config.yaml
n_layer: 11
d_model: 128
n_experts: 64
experts_per_token: 4
d_expert: 96
d_shared_expert: 0
activation: "tanh_gelu"
moe_layers: [3, 4, 5, 6, 7, 8, 9, 10]
router_score: "softmax"
normalize_top_k: false
routed_scale: 3.21
balance_loss: 0.00429
balance_bias: false
router_bias: true
init_std_router: 0.0178
lr_router: 0.00169
vocab_size: 8696
norm: "layernorm"
norm_eps: 1e-06
tie_embeddings: false
optimizer: "soap_variant"
lr: 0.00594
beta1: 0.95
beta2: 0.95
grad_clip: 0.5
batch_tokens: [65536, 131072]
seq_len: 1024
train_tokens: 497400000
steps: 5336
dataset: "wikipedia_en"
Below are experts of layer 7 (counted from 0) of a mixture-of-experts language model. Rows are named router (the router's row for the expert), up (a neuron's input weights, with its number), down (a neuron's output weights, with its number) and show model dimensions 0-127. Each number is 500 + 50 x the weight over its row's rms, rounded and kept within 0 to 999. Numbers have three digits each.
Before each expert's rows: a language model's description of what the expert responds to; "comes before" lists some tokens at least twice as common just after its tokens as in all text. This comes from a sample of Wikipedia text that the model never trained on. Tokens count by the router's weight.

# expert 49
Pipes, dashes, brackets and decimal points between numbers in statistics tables, scores, coordinates and densities, such as 60–68, km² (78/sq mi).
comes before: "0", "5", "6", "1", "4", "2"
router:514474474520513398466480542566465479520480439498476524542389562502461478594508489606480437507483496473469522468568511513575497478459497466569555481592384506421494524541504404590567386425414573527499457576601573546462591479502557548539512474563524519420569524458512437508456538472509525515528484482578504588493482576518445540513456558511406537495430490489531450493476449453475411463476
up2:490552454563570537441483517417430507443588419486498506554448507510445466540499433501491536595452511505481539466443621510585458503527497635507485462476518487487507566479537572472506466541501455459485527603496577496500436439509536391595458495562504490395508515499505389504529442533411451568510472544504573512491586486465432381464484472601543468544467514539435482543487510519509599485534
down2:468485611446576495479512521471573535544567527568546469539482525454474519446495518457683485469534536600560481560415552493549484469560537484490492536480553548485575429578488516531510432497514580482560454488463476421456484550609544476524536489514540466535554522531529471486544488429540385595554546497511485481397597445518528474434510440476440447559488447466529492463523453584586493532443

# expert 39
Wikipedia structural markup: section headings like Notable people, See also, table divider rows, pipes, and infobox field labels.
comes before: "\n", "==", " ==", " |", ":", ": "
router:458492460537534410541441542504435477600413472559574560483432558535518571507518547443434520496539572467499571524436489477587487477496541562529571495485396519471507460565481426460585542465520499528472425600506469475490454468418494593474522461563407472465469580530420409502557463562418490475495480539427472492424458564541564534533437492483457463504454600455570478585526531500539442508470
up2:453490499482514586440515457634557493501545483534525555505650493538435473607501515488448442473574531489566520504501547560548498535507468576487494525533463544584467550436537506571460551522482534441484521503516513443636463444454487430547535469539524431513479508510435474550561528530410597585482476494434510470346449530424556448456509441561523442496450505562515474508472476430522421492538
down2:546533506467476459560482435432438459501363407478426491495487421480477381465361418455568546587539444508499499434448515499483390573549451495490489497426508523426427506483431581461440552531547456543477546488516551505529521522568485554491473433492532545539540553480543530477537483460543533495459578589403415570498595498537488490506471435539546462505493501485446414466524549482486539464444

# expert 62
Prepositions, month names and separators fused with a trailing space before numbers or dates, such as March 2012, in 1876, On 2.
comes before: "1", "2", "3", "6", "4", "5"
router:433557469539572394461451576561522439565471449483544433535483562555469526582404537562426503533526417522433532487438567512560514572460492426474446464517461483463494515525425547505585502542428441457491460608549547520544469460553568434604503466445588509502604537519424574490450540504506533457541425493480486536530512455526477494496479511528513552458518525578500420363460498523523432540516
up0:537460535482496528547490486536418512435564470514483482499444455446490556613546511532458583545522529442455563509577581530466529553443524546456518489491518471566473506462571517435574500534488449512504499547551524482481464493390484535511389552505531565376488505559408483535483565565495485466505482526458471450511464466503350588397498515568567494588443566596521456428509511594576524562471
down0:561552510459522567523464595553398526492531521522427503503510405521457499471500539457533511498491511534515454408486552411522595513455496569514474512485501470517437576502436469362560559544494454544479541473466405487529466516478426458486522579556436455464487458474381454632421532555424502489518455491553538464503568523581499575505422469472507509422472458442576517463525605548418515529530

# expert 11
Line breaks ending a list item or table row before the next starts with a dash or pipe, as in career or cast lists.
comes before: "| ", "-", "|", "- ", "- M", "|  |"
router:527505493518489565562521471506487539438490407441458512540525533436440472571483498429543547409554460504474436571459473439556458415603434501474499531532437464528539551521515512470559438483420467453534579507476467393515533536533534565434515563539439582482565539483496441490556441549480536481522566431419524627439433429506555578530511489472466541536517480465538529380448576494542453433587
up3:440419469426488463625521460538535556497444461511504507474505536538486554497527365532443479494401397504570510461559494552576413501479478585544556530434506481521515556508507445480569487522481449412544488498520525471520434632512503444496573436500517475513512538469446588571554481521597444466485466431490526566507517484449496479387451547523463576424535561494565522529444466584498476429573
down3:410539543417514447539464477571475490474471505480428503516439560553505502542509536464590502506514509510538539563561481489492526553542454408461592353554545568486524515490461417448444589459497515511436521448419556452493478604461441515439476506481546479484507510535537460419374524408373396558522581533507443513489514476555453388486571511508482505540497505529497500434569439502538502454474

# expert 55
Equals-sign markup in section headings, both opening and closing, such as ==Release==, ===Season 1, ==See also==.
comes before: "\n", "\n\n", "=", " ==", "==", "ackground"
router:473549574472494453540463432550511479505455424524400590496498615536400558560499545456453549461470516474465414403407550402530488500567562546473558415557532480522477487506540452452491531579481577410559511559490517526533437488551448537445448466532454542497477499420455502512587490511473523495507440451459533578481436541534576511429519467473464497596471584602597483524494444511542478550495
up3:430532546472540448537465494399565529497453482457459515447503510545436576512483452437500485519510417625576491495483597474496556433466534459433543481529510628384582535531433500572526514456455436449516517502461337545530517613473530550451460476475456435493561450499524536539425487485418453533500562575486547483419487473533488542506504523505556536469495470510466578463452552506534569577541
down3:502478482506547486459550528590513532540491418524483451447474441555546470517536424488521379479457471496551501508399507498488431471476520521455472490549492578517429494576501414547529551506529607512450569417581505520378469464471537429467545525569589544524538600494564457533488476474553506529440463535543611504532436602406463566495552473405511499513510572401446412503455485530455482500536

# expert 21
Numbers filling cells of sports and results tables, such as appearance counts, goals, rankings and scores, e.g. 125, 21, 47.
comes before: " | ", " |", ".", "; ", " | \"", "–"
router:552627429599493569523604517488485483522457511495538576539508429545446486444431478424431518593461454480433478528559472475515511499523532464490479477432467465529535542561505457547441434499544508516525515446468462543559571615523513526468407537466535485524545507425550452507517528525469474489509441410464494500470489508615508586437439542450460453492383463515608433601585540548534445479447
up1:492518534501474517488518529479497512490528518496432542514424499509566483507476449455498412559409458453512512475439573435578559449457557477453606532537386534554495455556558548543469460552518579512425513540565422613575445437509531625505405510500466364441409518450538496506517518475519581563461589569454555439512492537534480467483466454492525531529514493411441463538459476419462444495529
down1:554500521507472465477468441562513430558464504512500527540473467431543432377460441478396497565459495519479465474521604417576435444421455490471441514538526459471443488537533554496491473536439562564383584588522555538430477479461503506468545491534499488472485491516484464421501541557543552507428533584527581487549440579599524465589453545602560529500480520437432425521427489436530491523581

# expert 29
Middle or stem pieces of verbs and derived words before suffixes, such as contrad-ict-ory, support, design, develop, particip-.
comes before: "ed", "ing", "ation", "ated", "ment", "ing the"
router:411436586578477559526584442499506470552549578488439573424504529544532461454510512452492461513491514601553446421491524442581456518548537525462511473483531486529518526431428517485420538484544601587532469476515522527480419516572419448549544468562569425479503464541517499492431507494437516569599419582509537470409500530438490484415511564489441523465527433461388517562511525435446571457525
up0:448451538464507521501545567441512508492579451552400487482525541431511587485487462567533464470506441471487464570474574459494426537424506447508533518424557447501577544554423523496584496473528508470625555487493513544578569593593507462543534462471596552516431604549481518561435432445485494526455441510454497501532567445540456461525541457497464571597503620509411551479492553464521473438457
down0:516526527519440470563441480453485516444467455486547572515519494502563561540483544437569417547561475498427503455557480475487447509549552568513570563577471536442505509455527534448532435493487511501492564588515491518571505422515504576471396514507529501401419514442417526449353446416589441497439468482563498486543449558541534401499413613432494561428565528511481465544492509574497524548540

# expert 53
Periods closing a sentence, often fused with a word end like -ed., -s., )., plus the following blank line or cell end.
comes before: "\n\n", " The", " He", " In ", " In", "The"
router:571540451551502516443505496522600572403520448521482551497484441441411580540485474436533551457541467534512548518503569539403455487474474543396458449401423429482454497489551462512472492512554457459441554557459557468522475488470446469569527450485585599526603507510420444491576512517553430525528528479407475553511534447571530548540535483516558557510485469513491413509452612500630491534468
up0:485527529511475503488542489453531528508447421521546572565527539520484494479497512482440467515370560512482438399491512667517475493401523504483566512433404493436612541445455458486510445575494485489467517546534552544473471551465439503486493454502572514427576492446563513505487638476469517554528449471539478528468510340592482507484538437552483506458577590492545498555513487533419454541546
down0:513477453410558422484529479462543505488553445521419572539549447536502506565498475453565483379519499428472541432517565449493419502536546560558593579498515573496540430492536497496474562521502482464471493447490535433512549582528540547512455452498482543471593606444528507538550465503505539542408530459484540416487592504490551417565393477471519464502518528457556560522575468556594603586559

# expert 46
Pipes, colons, commas and spaces that separate values in tables and infobox lists, just before a number, as in "| 204" or "By submission: 8".
comes before: "1", "2", "3", "4", "5", "6"
router:503524478587587410481454475517490473564452501510501478498410489571435474509512483573439495508484410487451484544515470445609534504548483453516442425548371487496541550513448468554597461449375456457492469556534561484505491502490564451526533494495478588469600508487473470440529549448503549511545403468465451597524538528515517543521493607438520534515482515571564421412473521482608428578456
up2:436421465572462500557513389367506443545529490479472524549520466528562535519446524516503450523507526537433491570456555486447514535407478509552455559500538519422534499543542489414498505528430513536568543436526598493533476584557527483567501542547427497526531556509504484472510412512394519439537545574488562505585481574529505455489544560511470484454550663450566501508465436387447421498485
down2:491509462515486546467533587600522540588580451498556503537479492507495477482473458511523529493465536579512571547535447458447527392502380566558500578412432455556453495503498505495541431472554444456478459528487454554476502425473671587502496495477465432466438466526501568599479482526541494513569560511495533537567473422551537552493513371518508513578516509496406489428572471413463538491478

# expert 28
Digits, dashes, commas and units inside numeric data such as tennis scores (6–3), page ranges, dimensions, vote counts, and prices with $ or £.
comes before: "1", "2", "0", "3", "4", "6"
router:511506481564508476483461531552575508446473506483484490548439535530460481484367567539567394504539479435442581413513521478492627521517460489427484430556424459556435517478557469551542502525410489470501458509542537524627524490505598510570482477483588540435507493428418496564421486473493450575513460417490524527515565475486540509491420535478474598431486529562559457519410432488571450538445
up2:546435394524537494490519566483444538498561495461384494481498459504519566573465486494491496562532468494464539501459502488509625556617485544559441536449470487504524474496546408441508499445568472443526527444454417447580527444470619446528482570490527512577449541572383489513365587447444553485487596523550488497481425489449556489501561462543488480482537521427481500464578444475577527473498
down2:386561436550512468494508476555457588544471461459498518535401556496483510595508497516440521479511460549554396508421555457555599526520520489558581548400509537576515462553520492533501500487474547587545471531455486396543469458525478629470482465450530472508488614515585489531489465553487554500488486527479507570504473512531607445575563625564446458497505487440484530500533534601428545492462

# expert 5
Separators and punctuation inside numeric or date data, mostly in tables: dashes in ranges, pipes between figures, units like km, p.m.
comes before: "2", "1", "0", "3", " | ", "00"
router:557480449519518421541522554508454511558472535492548461618454597484457465614428542589486464518449440418433504437546485502516593543492556499492510446454416497425468503573521503534433455452477492556540497484467467537546522502422601524487427434510532531471505545415530484591458575433489441474569518477562515608530520457502415568515465471509452524485428462548571485456465479589486382527485
up0:539460487508436432463539456454559489523476601467469541514457585452532551481466509478502527493427450556463451495490603487541480458491500538474455469517544476513530469464432474541560464465420539452518455551583422483425556612436418461468537482533580529434488492481458560585533518554518536454531511394529590529525484611521361440528386573550512501585442598569523476465520525492520535495535
down0:521439452515457549549502533499568531578492433500544573471477504504473464564553497593432475611516462374521541513529535530467435522512459567466501476492518481461515463509543418578423506535462490507527439504467554573519567474509532543544480505511492513579376415437549445488633427458535433494581530528543488575557446486523613489456538564525549565427519577484478496539468509496408411565458

# expert 35
Starts of list items, table cells and headings, plus the opening bracket before birth–death years, as in "(1801–" or "(born".
comes before: "1", "2", "| ", "\n\n", "-", "3"
router:457456550465528395498474545481520557557479491501544571472395534560443505488432478494447556378513460567497427538416599449573455449586481487527439510584519544554502578515496523423537453461447450549493540514499523463441457571521616510458481392485446549496567532508469550516563507532477595560519421470551483574531582463465500452573488491480486526497524567589550421472470528475550462539565
up0:505432548517430464480526535562510576541579580571507499470539540439502517461542559453541544552529490500446598517574563496441577475523513435523469355466479397519443600466534569522579570501491531518449490600464420499518490389528512541542501482482502465574522485390560501521457549435488538567477525454557403407510447495497509498592490519475528458491449530603489523509483408502534555503541
down0:535534483531498500403531467511537486485449519579484381417503452444404554539400444519572508528538543424478495581548513592432530609468541472475448410498555482411496485520418429530484439472505503570459554545548533450554451584440500450525539458497528450430445472492545558517555576432524582556396521385477491499487499502545551422502492544547512500503506507493502512523575528536496524581416

# expert 44
Unit symbols after numbers and table pipes or closing brackets in infoboxes and stat tables, such as km, mm, °W, % |.
comes before: "\n", ")", "\n\n", " (", ": ", ":"
router:540523413514478436609469425542531500549427598522579605497481506551421475504534503535508447502548491517493506491612442505600474458510548566486504425506447496501526578538406438547526484477425535476496503522548459523505567491475471491446585469559382537456496483632514451584521500509503481517532409425469403574462572444566520553519428467500491466470502525496558395519501513421486479510435
up53:535468579530422510418562546470507534576373464532471577565565455507525526471487426533461442486503527493537386528557513483575511489464534505498483446486443623573540516388486550469473550497500489512480472517545448568439579501491535541504452516616560476528490429503500554522533390501441512538462503455423415525559475476521445440388559554620439553546478519488527465512492508508439486485585
down53:589516415547455467427544547499453500567448452561493476531530474417471569522522520507502520502544534554498528550555470464449450518460533506566405568501593477541492554514479431535544464536499549524517510409458469586535663536538581524604376466411519469432527572545482593525582507513559450560495530516552538496547539503406420595427493483484567487496490470486444494448460470496483511517548